Weights of a small mixture-of-experts language model, trained from scratch on English Wikipedia.
Size: vocabulary 8192, 27.5M parameters.
Training: a variant of SOAP for the experts, 290M tokens, 4421 steps.
Below are experts of layer 2 (counted from 0) of a mixture-of-experts language model. Rows are named router (the router's row for the expert), gate (a neuron's input weights, with its number), up (a neuron's input weights, with its number) and show model dimensions 128-255. Each number is 500 + 40 x the weight over its row's rms, rounded and kept within 0 to 999. Numbers have three digits each.
Before each expert's rows: a language model's description of what the expert responds to. This comes from a sample of Wikipedia text that the model never trained on.

# expert 12
What it handles: Line breaks and table pipe characters in lists and tables, plus the mid-word piece in, as in Dickinson, platinum, Rhineland.
router:499479543451486512498516553487562549449508555455498498485492472516570541561506548522492495468502490425494465521472475495546504469556516494499479487576453521502482465494573480506490541500522475593541477526544559557574515499508497474463510479436489454471510508462607473526616453503568457490530486544488450543531491455487516508469468494510552513466419452599486485498438515438493502490481
gate2:523490548499518539529541533438464478518470509515557534522511493511479553571536489417454511537495494524555484437443493516466546597542517460547473469469451500423509441437522500543512543428473475521572509523461537549550469522614532524559545490468480491511576460559524471534534549439460490524438427466544456572491519537482553481466575515544467486569524515516511518594509523506508515477487
up2:440442553517546516520484494476446541496470554497487465498464456573490482475547525493475452438546532440480533526526490472456492526501468579598562512504463458509489490505567515490497447538420471490487468525550541417524485402507510503401451483451409486516538501566470502501486503520480560501537488512493481513541464489459530531500425561544518495499471554482481544515463535469478541544542
gate3:500565535523488591522466523570503481475427433515530502542568476510525542536539534487426539520540518521479502508520483512528527517524515467535505492426465515585498515521492480516542495560474506507496461563460467504490456458472439502507474485552497584479488539543496410500523382448450487414473463523487486495543528479481427502493462514524571471471523467506522528516522539515527520480497
up3:411534458462541476471432491453535459518522499541534520524514549502507482507576457468542496511456467533507445491503508491440436492503474523477529487510514512414574494580458556484542473476545434445479440487553497512548464506458528453494466454480483502565510444466489584496560670443522501476494465475490521481500546482479511507427463539490463467511467548515509482484462465487501513471414
gate4:497525461533574419492461515508499507485521440394585482529471484504503486514468490516475584433444493431464483471456470483429463459513480539540505491489474453545487552495473473497502510517521496512500487528503513537522390451465454446496468523468512516460518483582482466492495472524431518495454441534554489526567557504429484532553454505491488497502433526458523423529517536558493575504501
up4:495471532498470539519482476452494489563531579604378453474491534464508557460454532513450492551551493492496552601465523506521525530505498448468508525489516510459476537512542526422506507481506477459502528482511459420450506526573509544479490400535512478530475506462533518511535502553566526454514529549446528487507466444494423512464516479524486503529503519603495558499465512490505452528471
gate5:440430437494465502506508550518476507482486550474422508460556426546556503469455536460525513515501548433441513558476551484548502510509542448580544508517501507490568532524518504411482498562505546452490503496517553516593462522512507473464503425474486495515460499464560536489563517403473368514491515479547447450528473561456487529550507499470485422513485440494519465512512585495542541559521
up5:440420420449525538506531566520527483489465550510458501492499451497611484507487509460528491477487502472457490539543483468556497513598470423514543534508492481477584556568522483463526480540476552462488450476509523565555445480553477534466486451471490492506483475485580548514556564455505458504471513512551490502529447550474519515552538478488472507502466434489478462495487537446553521585532
gate6:431449528444494475395469543493591489489505576484527561503523510519538467523515539535447455434435467513491496487502580561536459486476545514482524508490549427524446452522541498504481492567524458506511555551487511530446508525481474536491490505522504459406544519495577544468522493463498488503529527488478474509447534443475519516496478494421492476494435457542517484490487528535477530461536
up6:493441456506523600430512595481593472500494570497531539488523421500472471529544493553424506483494435508507505485531538549544447520498523486498461472565520509493460424559533459575475461540491470561487543601540484508458553505526461508509573471521481481433501495498555509517520450489436467462532455494557466507442496472468520542435501439461545503458488424569535504512487512521495561465568
gate7:470487515461587446475503406475501481484478540529491508506512428549501517533463487464518505563500532532544574557464520490467427498440444553505526535500535550428544517514496491443488481531419460505547505518546502496459503453536544449455489543501461536481571518521542488434521524539554464487531489547591438506601462417526500461513503493588485469570458430535472545484507455464553533499489
up7:518492598477531498584533407488513504514423497523491484507449444530537517476445570503538484564514539523544545502480520483462472491476441557555484494545530584460561502543474528508525524501510493457522538518567489501474516509549531507532515496483459533496511523529503463508510461502512532530524500525549412593527450363492500512482516483524505494522476519486464506556553407526546457535487
gate8:481537467428501511502535533536517513633507529425479553543556519544547528508505478499546482509477511486467453440484529469500498498511454478523504437481540539522480499446470465483452549474567545485567449534582402460466493429536540493521454490498488485550509567438530501539482544457524558481517453482466495480439507457518479498478492456502471444506511503566507546500494464507474496528461
up8:478553477526503526535500477620466486500488483440502550471497493497556504524536469461427519484462459491487565563490410555515496426487471554550510486438499524502506502523488551444431531435448476581508555486499501517519524522524545514528532571436444456550524463495465542447541481508526556560556502520505497487468450486407533524447466481555447509517506482485575481562484480560547395466580
gate9:522548516483556404495498498485494460459526484497462517536507500472454517450531560490555500533443568448522513516518520509517543504561471564499517398517530497529476516466574541532486551440579526459447566499464549550496469466447410517463469480555460449473489536466543456515550526454529508536423492528536476494532516482450484526502506541470481481464455543538456538533408540533439442505495
up9:555545477494581469537503488499461463490597496493503526472547498489478496424490556452488511504437567522526453533523521548534603449533443529562479431518490499523502529459551508499504544458533608489415556479510539551503462513454471509383513473573493507529550489514520484483553540491480462453464439523514498517439529477473447527508483498474442465465465533565509559506535485564448460471532
gate10:468515521519519510437486526467551494439512477470496535484476487496518454581446573535478490506465440491457430426559497462496477538418460498478474497512453482483496476396595498465525494533540494463534469477487533544497451512473481454449477461494519545612507481371559469545542542553443487494441509594504505546488512580513558568526434477470504471479430489464504514504448498513431526513502
up10:488519529508522497399438491543522556440515511458490542474499476511522458537420539519523496481455482496439443480547510506510483513378455497470503464514447469505475436424509531476551477483495504468576496442499512566487479502496499455487490456494494559625476502470567528525536512567482521534478488544481505518499499528497590566536414448489534549527447529499491554525449510540499537499539
gate11:449532461491525458454481518496493470497499487460504418545477442572517530515468575481413504493526479575617521510466602534464510492548481526528497469453537519518476455507566492537442500520487501502551466480507519465495488486496505459465507486484454461500436566515464458444455524458482458486480491519421455456499482506492520546546455489480475459538468441492570501510478601518478549607474
up11:450521430459471523467508577475533466480490469513527458530493449529502544542508510536481501499513470539500483490491636492461528462460434523496528482498498511537508438512539488556470518511458516488505481528552482521456521481500489539443485532528485461518456507482430490490516560503481464464459503564469497489550466569515553486540455417505463453486411480476573487475535495519408584566405
gate12:416555458466404487472586447441489479554458526487508486429530481489512593526457524492490529481531526428497506544466549481557500522479499541522517505432457552440471409518425517562514534472584437546642576464449528476468495470520487493528482472499447483519555469513455498535528510526532553448432547507494504481513500514529541453486456536461521431515488468451488542531456517472495552540536
up12:469475539482585486533404525492484506492507440535439489479436543490507451493565528500546493542445501589521528458584451490448532482435553556481477531444514527515515508444574553463560472515486554424501369567440442495452504489511432514478534465524505445546437552463519435464434488503494476576529486492524499471477502495500483507503533527506541510474512475492489404471511577493442485477498
gate13:504422499480490504514488477466486524523487532517469547466467460541567469589536587553490502559524463384512451539500436498469486472468489542504522486571537563485510475538525480569524542508578536465533481496572612524527471529435610502475575536451457472404479474559535472453541388514497419487465511565448495547437491483488500501520519494508519527487515511554428540486546488472461464486534
up13:492449564468487507528498476461510496451519533468480516486482517599529473609511537570562498507469492433482439532507476465540497500403465463516516491554524630515509474528522479501480552474569527444512517495542617485487412501467544499468544542421514506449431461533536443527519405514486460469451456527493504529483468524473471579491525498542503473459581573526446549505554454509434461461516
gate14:473499444536497458486527437446432475486529519565394475545508497516528561505494560524513540508547506469477554496535473489471557552507495503494539547538475486469553464413477536549509577531552497485500532483504569514531495487488566447539525516527473517494501579545487404515515550452488538506559455529500477463490462460516514500449477437502478505492529505482491494562560550545429464488483
up14:527472513535504426500524477451495516466547518474536482413481470459473473571523461501515513499415509492517463507526587478531541463512500494486549458467523495499529483526448453458495464491468555474485490504474529563583511547549470516512484488483447470490554469458516499435531491489562488425407490489464489513489514564538503519534555572490511578520536545483426510456530424507457476469510
gate15:413547496426541580499477486471470544484520504566594489450597440491570520551518510449535391483436508486525552511477498472537578475473563480426494517560556561557481541471536516449493562536453512487424496467494529534508466500508541505492455529504522478402518514482500546517554508532449549513516506522526486438504480491497516490512501537531483438523510460538535550505383502470484473464578
up15:538494509551485454507517524504509443531459497485446513595440517517539491480476486593457555541495475496468462531534531536495425534507464479586507460456434442457472457520466500573510430491571546556527583524549491483472528453511483513496489507428509525553521448502451473477497477425528545476504461462522500528417475470472498458484436436534460521521523551429440447444606512565546490502450
gate16:531472534496607528531519475515494508505524459490544554437459472429541530472507464510481555520453477516503508515464512532491472548487489506486534535535455462551504493529473481534537477581486484514466461517484502535516519539571553552552491512478487546527485487619534501459545540563515503504526545442483504494530469422506557507438498572523551524483545486489540571467505455505500453470477
up16:508534540536465428525533486561449473474477533584498482539583534540475523577521470516499467511563504517495517514575448454482492509551525529533450514524497504462525466501550599579512515397505544509569481501489460458512483472454520462437494498513503482485493539444511530495443457475468497463485515553503530530458530481521481475493483483523402479502497486458457510464446503494582532528511
gate17:497429504459394530521501508421554533546535532443567499509473547496540514501530494478450594586530516399489492559505471470510487511414488516490473520550490552527478484494562493501497530519535406487465432432477437512501586499565495444435465501538512497464519489435537499443510525494471477552481417522497506529484545465503473545518447498440520513529459499486462536478525542482462440510473
up17:517494536430435541534454493440568551515483538436473531485504564429534566502486508486460581562487498449491453512466449466482537505370519507494503528515495522529465531511529443475522454524527392473471496452459532554485577513557495476523498523543538417425529468458561505470485580565442439557468408453504516506485541523540514582504441510475508503501506515493491518474512494508460495548453
gate18:503507458503471503448540502491443457493463539439525545472518577510532498525529519527451531544598550498477480464522529527560506498504500531535493507520492504417493528474480470480556483483541562548493448470497503624531493517518435425442540531500495493480551520437470463469479517532502443527577545501443475480483565515530505479451386477502603477502496471476593523514426551438527515455448
up18:479540549536551513473438571492505573501542473524489469503476444455485480399469495452566483472389514523541498547447450481425503514521511488501508492488507479590489550500489546497503529540490519431412535522495514430454508478470526610516450487561455517505468505552537509476536490494487571507454438521503547568516484442474528494528538517442435551514485514550443484481540432516468506467523

# expert 15
What it handles: Double line breaks ending paragraphs or before new sections, and the closing equals sign of article titles like = Mardyck =.
router:540472523516468493459505526490563515461488584458483494549458493489466489533523550518509405510429499566491590538434489510505524491529444489534421443608432511493433496479480586516516462479529524579501453530452474534550453506467547477446490513478468474506580532482576470514543553478554491574486471496596548517510485456472474473513522507552459453480565496566531492493453505492452476528551
gate2:492507489426572480511464498572566538540547503508515571524512395543498489518542551570485535586494453519565509521536483535521433508495475492446430455474552540482460533509493534492500458466451569540484534450570522493490508561529492474444523407478522533474556458488552528559499450486441501510492452531511508509493425491511482424526427539542433436507514478507457448468474502466575550498519
up2:541454522482487493538591510488553515474404522514577497548444520509490582456483472539466512468515469513481522454458503505481464536550512523479561535487520508556517461490523576523495454555475401439476516533484497495531470498518557505579508515554521509446443486516595512561484512519574546488628503530476560498484516477545532484506488497451517477522490549592442465539534492522540513528497
gate3:536438495453530463499520405545501514504463580474488464478540505458532495513458484505508489468472437485493549526495550460545528501519508455497533471518431530417444497500451490447499502520578525531519474438560456515473514549509594496486502547476552489499547533453551499473502519494465515513485497512552509471493513443570528525555549567458415435495533448493486504518527451502566475550571
up3:470455401502502481503489547501543503489524443506446541498416606493491549507518498484558597481528520482512499484537426540446506475511475526546459470487504472576548511416508502532592403538471559461528533538498511534464536419498508540437541534521490554505524513532497464569487482476479495499494462535456543476483421467507531485462509538514543494489513579456499525527514508498402497475522
gate4:491549529425499409489501561497545436474508556520501477608471482540520459465465565522492577538448495527514492511493537603494544522497508439499485512524556518474509448600527522422539510442498601506432472515481565422541525460537374457428467565503459507544529507511507494564556484543520514520511494553568537545567474476514583514453533484491458494497516480480495504495499443515563473468463
up4:431511475547563482452491554536539492450503497521484530462504387530443515548477516523441422474517470497508456462526409460473487483524450484559460456532457454545489501544525554528484516539544499508578464492502480390472482435522541509549496489444506506495463551514485506516494514536514506523510439526455488439517441510521520455495443483504524539458471481479545479419486448536461503521472
gate5:475566523506507437486446547461492467490529480456449531521480435609514493535520507532464563455527468559433514472478544579561566506495501568454452462437472521551500515476449519430488459445458478497487471474505467551423522525568492551492459498520536449499568533527481463522490521480488440497459462490605510489511575519502567495455500503543471476508519492481522483502532520541414437538510
up5:451470540556456475515431483504479483478508510460451530524503531573503509506483550500512509478539534470496492445462462543499497468469486491435485498475442446554516564511515574510482509474515486457463483488455547513418596513545547467541491504490505394455480483526499481535567492453567422506480571495542412551477544580517551475428504465415502497498523523515545478510509502515527521550480
gate6:516407487426503397540467463526510475546475560421459504584472473469461529479466451508453421498536481435490484449520551480515510533489491471543441462500419545546464453514461522490475463516510489545551500425567499548404461515486523520506524500421510471545488525494487540526401498603554562534509485510530450547545520528443508449465486569528487451494499505507463451466521556487514428540480
up6:512541478553507544534545508502529463505508453569503500412447498453503449494623496541518583504516537534458473498510470494517545495494459529456483452478544411442482550515546469479503516456481398458487461510432453494551507554480494506506547514547501560453489553479507520506533526430506523486481495461480586469492489403500480516497446456517521531464480490438438546486517453532440546424546
gate7:520516473520521525448581502456505546498482516528500555479518496513403488472482428502495462484515522489495486461464514530457529533547573448499415511456505513504492498416430436536521484522501523430488462500505468463504501526513487475580473495491362451455470544542511436513465601485513516565503477512496480391500484423591554558489427488491449475504555555483527527492482539485538498442435
up7:542561478480531549462580506513495567548462454530446563442505500509370494494409461464475489528535470527483518507518513527419523497532548525489453530474527524538492508472483454508518467482452479464498459532531527466519518518537475417524528452456398468508535563510504473504448571502491558572502511489499468462489469445559557554506417501521451481469526525517505587526435512487553470522452
gate8:444541577523510467414527486516547495467518491557503539570447484485464517490530569506490549492529499536512546488555493539487506513531513554401524499469506377479563463530437520507467534478520421477553482462494473544528473485533508482502525499475520516480513477482522461459536576572502508664563385571504499528512486552532511481511575517477538537481504436506516479530469553493539503500496
up8:506562486438465438528558455495483476579472481480498537504504486434434458537546477492498448497493533467457462554548490421475465576434474536465545546440534453531522498509488476469442526565471536505447468518450515515510534515493549533577394532477519431486524489429523460447538471515474553500502532522455506454523505477494473470424483549533500436459532401525490502517511501480512499449531
gate9:339519574520471462458500520462443490556499577513585515461495547504451456494547516451495465571481491505468531511516529500530536521514544471487524477506550626543467491523504473515458525487573538488502507494503455441473555457437558529467458509506443516496531525494494488557499587467498522501493505506525581516481502512489522471475487494434441536553508496551510477490556457468454479563557
up9:495474503523547499482482527478462485508476513563501506453548472443565454525548439528503469565553462509476526498498511545579532500534555525544463432517488573556481473555439497475488550464485462530538482460507527517505507529472510476544536450497453455493493496524500534546568616511493522511484454533477527464510529510494516485525490495537556508508551551574518578438465483559470535503486
gate10:429460560489497449497493521526516466442475478491507515482502543449520525475536527492505501547471543376500525502506428530486523509462485572463452525517509509483568460479504471538498472528569505500531480549392558490439512467501465520501582506519535567477567419498472505508550545499555419482534449435481483537544562553422486527573472477507459465527455564518476488505476464415482476469475
up10:493514453501565583548516425533464425553517528627487415487539450470520562518511531513512489412521505478486457526474532479529544487544548492493464474499518459515504507542486562485520529504500504515473535447586505484559500497491496496585468489498422414505516534522486509454437493568434558517471479546450508461470447490540479534462469528467451549508484471494514499577419470567482515515486
gate11:518533449489477512503534539564538505484525496483495483487506460522579474464506504481479500520488537486518499522543503503498520549585506460527434477476459470486454464511517514501467410463566496517417479472527560519505466486507413491441557467530539511484535504522461555501440507543498471572533464469564439489567507411554433448517464539506498515504491563429513553488511590580424473477470
up11:499445570481580494510495493503499468503481509507451532532521508612448457532516498510560530556513519526463507487562510512437497481442457512565516522497515506471538534475441522498520613406431492546523553509500491488455519519443495494604432558486441503464442460487494469483535503515501559421456548532463553524470560542467576438528499505429512519495528470558475542496520501417519519518514
gate12:512516533529516494434458471545438455534554528481510543533458478500516476522499574558476515510403513518471559611514505494487579561465550445401475514523540497501559546447448535481462520484506496472492532568522497484518463389552467544529547421572512614469567507500532466500448466498516534470445526497485516539459512450457435445537523501477523580515462454502508548444543537520474510528520
up12:511480505449424485481542518489500447498495447509456436544505472507497500469558400535506509451542497478562441414511512477494433567551493443523529497538497472524463486549512466511515535468521508556512491499515481525514505475377543515459507529531506479539515483502409499526504425513502505467556511510512454590484405561494587512478559449508503472527514566481556494541465484484523502515526
gate13:539533491457459527513469500481527487462439492497532508430525538432466494491568465459535478497497512468509548451469515471579407531526475481464515527471506509465415478566506516390524427537439527565504493511432502477538484483465519503475445474440471503514498570443404495583481508505455466592428515497520484497562487452558498442565424537496531447464420481537494537497463491478513513491469
up13:431565487529515466515551482514541515570496524469458550511532501523517518574460447509534486509483341514540514560464434511410547509506501517494534563441462451450425485581495536550517513489518520499522496490407504541483560486492544545558480511508505497428471460494512522525506461495491513537540521492526516442577505404475501563508471435503482443481491492542500484472498558519418509451518
gate14:510483453524467479482572576457479577418500548472409566496462472554516519533627518488484504534495427520558457448575513540491513533513478491533518503493533486485474516493457555503522458429486444536525558553499469537532497521588477509545494430488511502490469460500526457558548536481560527528481586461504458482528511514535476565534550505494467553471498464475542491492459521469510489526533
up14:533521527572538522476482529504508530508524425452510586517518496565532493537502535554506470486463436590497506517518582510548427489498470496623517485515484496496420490547499519525486448475437475522479500523514455417470523538517430446494534457495488493481523422498572444502486533526508492546500481448555458452508473523456493562540471420437570479431440512484602513466480467521459513468526
gate15:512445502528514541486505529476536413487492545499525506541474498521531522498537555500478593502537460527485562477598475470489557502475545526490441474510471558514487504457519528530467526436527457494478520474566418518446453450497527527534430449499548518522535542509548489478547516463576558432469388513507495542501454498475455470439481505478513521502477456542518507553552556548524528471515
up15:475446497532581518444507459506560456508520485510549553547490504463560460525521465521544524496490516485467511440470449457599522488485500452474412520515428460484525443455524539469528535418464471483494505477496484552459451541470496429556459430583562472452494542530503436450513482499531540476432457519496548537521497440488489494462436492527495499495473489428495431457505452476553458443485
gate16:400526571513481485524485521561507532534516580476536590497437455495548511550453503416464449525512469484418508525560549498522494536508466495522498498533432565469498508523539536544478447423508478588468480599510492444549559549547541507488532480434481498436499469472465550473500532529601518467474459493454446456451425481549491469577523505560496427517500486475529471538417502476472414512503
up16:445516617512476495507469451532486517502493563497516535499538437474485524597470464450465481499484512468476487535532524559476565598448495491538504471477471592488534450518519522530471458424573431533457537543505494466533593569530533462470528491483531523517500500478511552478505513533588534487468478434513441464520493540449525462554513530579493439528529520426501506493508481467464464506502
gate17:476424421514485507487540535460520475519455506522487501541431531502435514522511498463524511494492596464592569551492427437494473485589522511538498566519543521551469538449457535455550531480582558523479509574467498473501494528487474493420578511513473462460536515462504502560457463522469610564544468433501501535497483446484516494482493487443506525500549500457518474437475555444538561514512
up17:516557559514476517559513523529567480443541509472513511479581515486540480468553473506407488563501454514468434506471513510449518461488480475505465454499456459527523578479510527546451485444471518426525530431541546459514522451533481519561426474495501524575409443552458482500490524493507462408461548492493508465479566484471514562482449435553490495509516516549524528544525472517397435419502
gate18:484476495535468444456511480522569480510488540468549532463461467527495472446466477535515457466552529508473458449483545562545553499456538527500480530439463490482444481507428478504501476462557451523592548554449533501483472471542452408426477484492503520535524589548585486508416597412535530577448526484532461485497588474483437447498522456505476481544573477467502447505481587486563498551526
up18:550491515558498511416440465534512518556493465553500492520490500453459448445533520535493400459494540523501556530519502553501599523530574431501487554526568542491497463434482529502492521435477494558471476472542517454455499490368502479515543454526519496534542444522521506521571493466498522505432466532573538534523532541550542546545471503387526451530448527498514506505503450516559485519459

# expert 13
What it handles: Pipe cell separators and line breaks in election or results tables, plus infobox field words such as Born and Preceded, and mid-word fragments.
router:493459540482443473433597526463507518472471570487422478498403502477555502512465495483502514508497584489455414528548459491472443550559603506478489458555466481523465575533468532495511438529541520529452534442513517574538507498547460484455570523465475499542505518432552450522561461426528498515506444476572621507526499489511510471572501561464514471461495466556508479509428463499466543513536
gate2:485529604523461479481533521426455491511491571526581509474513518492606529502494493509493508588550525521519530526526508429462433530493490515510541504516446471530465482534519497419478505442517544503440545553520447573532518489453502503479447543403513504527562530472463507475539470411561508506391452494522563467594503533489451511526579439531451478489472494533503447520475476532468535475490
up2:501531571528445464496497498517524489491409497499477445504501532476409455485471556559491524449477475493526526509498471551519566429517462513496515456356579519451425481549487490542499490516535496540462528466427528515533496464484470530511496516525484447497480508567494480495479517544361467476534543478471519490541453487500562528437543522499474443451541491494480476550477529484519500567544
gate3:570479437442472466475536524455563474530395513507526491502533521506574499498450525521527457519519599489479438467438468502502479521461554504531474460451512514530472534462499607574487468482527518461477580549401497584516569512472546481531499496432502484517573489564544459460469458473472498533481414505539557540515472514534510475536440471504401462515530533527448465525524439482495544470492
up3:535528510493497492492458482562531481403455517478509435423563502459565472518526560477510474514505466404487489577502576513573525572496502502436458512575526486418542539531436510509474468508507479445482520476544506575503469540516562522617520586475471525616492480448531528574463477507488542482504585533401501546430458482520555485550458538510472555538550495542496578545461550464544446578486
gate4:436462494449420566481509420576453478522501413480565516482464497441464511524508518477490514446416604495534551553466495491545485476474554514476474483507457489508447549466536476517480557583555509481455507474512492492519514505522464483519601500422500562516524570475486451470543565541558506458505507475505468506471574511497549503493517466499529470460545487504490477496493493513539562485562
up4:540535539535617451510428536411545481519451570563437446474535487518509508417542493487483477497526430539502476501536470548415489474493475494553498506472466550561555479489499549483514486449438511513536473543464468531469520506500490446464424530549484414506488493518479494444538499539444493563502480476541525539488418468524473466532481502534494501492430537497525545542472506452530504524550
gate5:500550495525551548445476510486541479544474530462507445484532527521545484493525562476554543447520512465531424401450493524490510496481501508528466551505427450499521520480507513539502537511474552492528499508482606506539438516473436566437467550513414529515612505563544498517519497457477523509479414446472515540475490567455594531533541495492536469530545476541511448465468452420491539490519
up5:461491577547482545482489483418563478537514450457495500445542464469559465550482515529538502501484528498444418436420476559522473532519499480511548562490474418544524498490544560498531480481494510525442474478520531501519455479526410474437500532548511490530562523509531481472522500493539535490476427455476517545486536516431463527514553485526534495557512491459526421487437469509503510483508
gate6:524483618499468542463487504543476525493492490468486468497547444467465429515538503496519459523412450511558485502475522506478525494561547471482468522486497482496531498468410481489484458494575505486453516445502526489490481411556526459479465471450506462512520486493473407424540565483434502519498540442486543561552530472526473554586506447498511498512551535463476495552507464547550489463485
up6:474437454500547426515547526463585534596504503555472531519562458510556523515470510528492476501498501510444515527476463509541448546467498546487566519481506483553526507542536550506530480513479514471470554487527503492476475556467534526537568564553418519468429521499485514541488442468508473543458490499563486511502527515518570523407570589451498533420563461498489425492443470521452477474496
gate7:478409476454530495510448504501549470489508484497479527435466454564505536519487547498469514448532467456444505512528453529490429494431505499489509512477367459478491546476393490470488464486529486580527462504532520471477389526500528493482588533487589543534536471541572530473446465520450529619507454442522570477531605482513456493531536580497544545536490523512474540435490445504508515484459
up7:554520533532497533567548520446466477519499495491467505500542462497571465456559490467469513490514558461558537533511548502486531477522515487431550510466485520534469494496555495474501569491550405471438495477534457575494515538445456430498448431543519458471516470476502443510532438461482488593546449451497479454498499514506532450500444505512500542517449450497524502455571562479489441413431
gate8:538474549472458499511574400502482526483510501482525557517481452494454559469460485453490555506495510456479507441524558537493492558458509507476546468511535546513392481528488575536497529570551491508501445569487544530471492502433456431497465541492502488584440519436467551517532465416526539506501515492504472498552572536501459510559477476531546429497450442459485529529439411457475456490447
up8:523443426522499458461503527487521472526549456488486520486521516546455507462512526526480503553466421532518507467478491514556520487441508541485534419582484494472456438501464538486571479449553448524458616480535453467439440492443533443532553457472545490477521544467544515470525476474494521491503468461446515498480489526549473521496447491503536529522553412479496450536486509461522477559502
gate9:467538550423513491483530518480463475464583473573487514496434457540582432516523535532470585567503531482455478532489535525522487405469504531530491571482542566573450540462621561457524454509527481479581565448496485498505513477484495474443526391485521514507535476517498538520542398526480488497429487468474488547553445448512490531498506543552465506569509519434530443577482509515447528471456
up9:465418477458495519560445542458543516527515462518495581421521491479558509582522552471542435433517510504528519497489480527469539466516482501446492490423468538470441423528436480562506506597557532547558562482497510476478467529526403520554503518416490462558490489462568442594467515460444513517466526480541526506429528522488478543450507558572541516495482456528426498520503495469499541482582
gate10:472437536454521510504534452447438458476521482540441520555493516485536508454541520571538452426532552527473525474550435515486472444520517457502468472494512463498467457457511502539558526474448505490485555499456541596535490442473498511487569447559458488521435486486505458512474504486536480554504490485513551478512573427495514567500509476464541516532473508470574428544488482427500474507470
up10:550489485544526472473538486515509494477497500460538491523472526465482557487534461460530453509516492515506421437493395505519430547614498497498488484497521512507469443518500515497459587498499512527594455482440491515506497565477440574501440533428534505502518472532514468505545538629433546545520504484465572487474491514459511480442477521446468500511503463496555480476461481542498460523492
gate11:540562598449533500474487571511537520529421540488486520491461520453543469479552498470518413463472537515530477515473470595500517453468445471516471496533546469576481418543486471542524494526556544513500506412460514545537482538490451486475537487462512514488416411543516511495546470469511542472485470472456474568531468541546477568515455502543539449466475460495473502503562529487471538548402
up11:576552546496503512440513596513503521521514559470547459501484500442577504463536518445527448475451509537484497498513433518508498480455486472518512483507559453575511396533463494538530480491561531526509518474410480537530471505491464421460533456478543569498378442527447549505537475471550454453467557493453529553598484500515509526501482532599537391481437458410487498500540488517535523524462
gate12:549558492467426531461460473520523472528411533550513542589537478479516447590451588472502491516467546486526518429464487467503456484524554466457524533507522478491478461433572461478546493460490491541511477504503471415487472545446539512512496580517508465489552504490512478505559516594503458570512521454522454481463490498438547532555478445506469567555517492475585535519516540471446491472510
up12:492545482492439535483472537501473439503483603531504503549552476493533517536437519533558472536456492461553535504487476501483472460547458475452486542553465546536505498456565491455509492460453475509539476510506511451510517549484502557537473574518506426499576520588511438503533490495423477571560523508530515469499502450473544499485530495523425553531561506502494524545523565474438497494528
gate13:506471523454522450528479514493496485470476459537482496491494534434464546531520462510517509477514434485448605459468523480557461497466559496447464541467477524502516462480508474446559447541577538529465370539472485408498637408432539504519564492494439516439604547544575461471506481516447455560558512510440476463518493446495496466538532542443515508417505534502526492571517537479448492405454
up13:458561488515502500632505484506483523537580433485538536509511515549449543496544462545509452544453521535463510501519533561523523456514504405471499480491582504530464542522552434509524444533555505515459430446537510440445479472523494421568512502552502434423547448440490487521493432490480571518499438517471416535478540500565380551542534457449507460560502534530451519489517464562473495487517
gate14:440471501486514470563505516478560505433452501474423479595449512549482477437507517580505497491495503472517472577549515478485446576526515479473502473470455472517427523495560374489499462511574493493532496420499501500515519533463502546486566461490549548453448534475575452497584455478459514506474503548523501470464457508496476527484524515512422553440515415492516466503519523493453538489522
up14:552498539507530453491531564568486577511436508539471506484475476480434463490489541553444565534579501560462522367522543495499499516498493481554564503501574448523526455486496530507515482433471506526538534580486473455532464526432526530534452463412495448541596569529506548512474490553529524455417441508426455513506493500485493543495489501477458512509511508489526517537487425456547480596486
gate15:580543397453484567485548524486576540514517456521426604443488484515512542484479509494516454496453528495510474558448499538459448415489535520495470482498566387444517545493471514461478465483518415526510506529421516517542545536488469373495529462493443463542524508478524432479471451489507537454517510499535489527466518530516557504507487520515536505547526511475446439527555534504435377483501
up15:527526617536481463559558487463524512498455485498533441522488460434465461447500508533535500458488482562531500481519473551510599463507449569503535575447482538511550544556557521606492505471453523501530524522576575481479436493550531508499489509510514495465480511490534485511531504468513492516474486545449465499524456467506463537467540501475484543432469476523530581505458472542542556502509
gate16:429510511511506542501569458498560467486475483494532469471557471411465536477431456420501455556414498472510491510491512532443539537501517516454436592491491491492537564478519411455531480421519546522475484501536535518426440584609480562473549504458468513575487493429475522439564470494430546534466493495485526510521491531499475516511506522546490484450501414460515462540475463513468455493603
up16:448502549456514517456482503516553403488469467511458480497509422420439557445470473422520465562415424495504450506496493563495509501480510440496472509457569514548532539470506452519556503586494550515486434522558510459502510492579504530471527523506412484535531488457545523547551577523442495594472478500496559524511497551446511524519526544521491503539478461543509503526497470513491478472544
gate17:435461595515485496460478484425538495433546499454506516538418474582562538539509495517509532466478530489479445498473520529552403499485542511471507454460516420544504552477507475548511494514508448511518614404448537529561436466544487494528474467505486480471482496493585420452463484455446510507532475517524430526485473476482480504555537533571493567516536478455482473504481487524474532498564
up17:550516455435495497520557476526450513541511491539516488478559524442498453435536512510555481519467440445524538532555498493414539497542434505581486507580509566463527526509495535451455456489541517551417464576497466528511520513461503457479579542463476488532501505511456583512535498511506507543511558541539546497489547497536493546487532512476489429439526490546535532528513463443550473391521
gate18:561434564520517475440524557508515516550533531518511487508435485547461521478505510470445502497493585452448476503450513478575509476441499423533480486433511444561477515517490496449522452426421461524506505459529463484613524485492477538541563493455524425533526475526450558473506496523498490524431462482480532556512488515510551505518494515464533470405537540504539458634530528475459579579479
up18:489606395468509505528458472521475451447508505499436478506451426476517551472502493490507506510470387536495561456557549502450458550546468496489512571538483550413514494532528435528498544529583524510456484506471476452492439544503521491412460516535505610567517576506472499581503528530455496435488557492584478437553494490492462526525476516490451528577535517473508521496491501532535410479506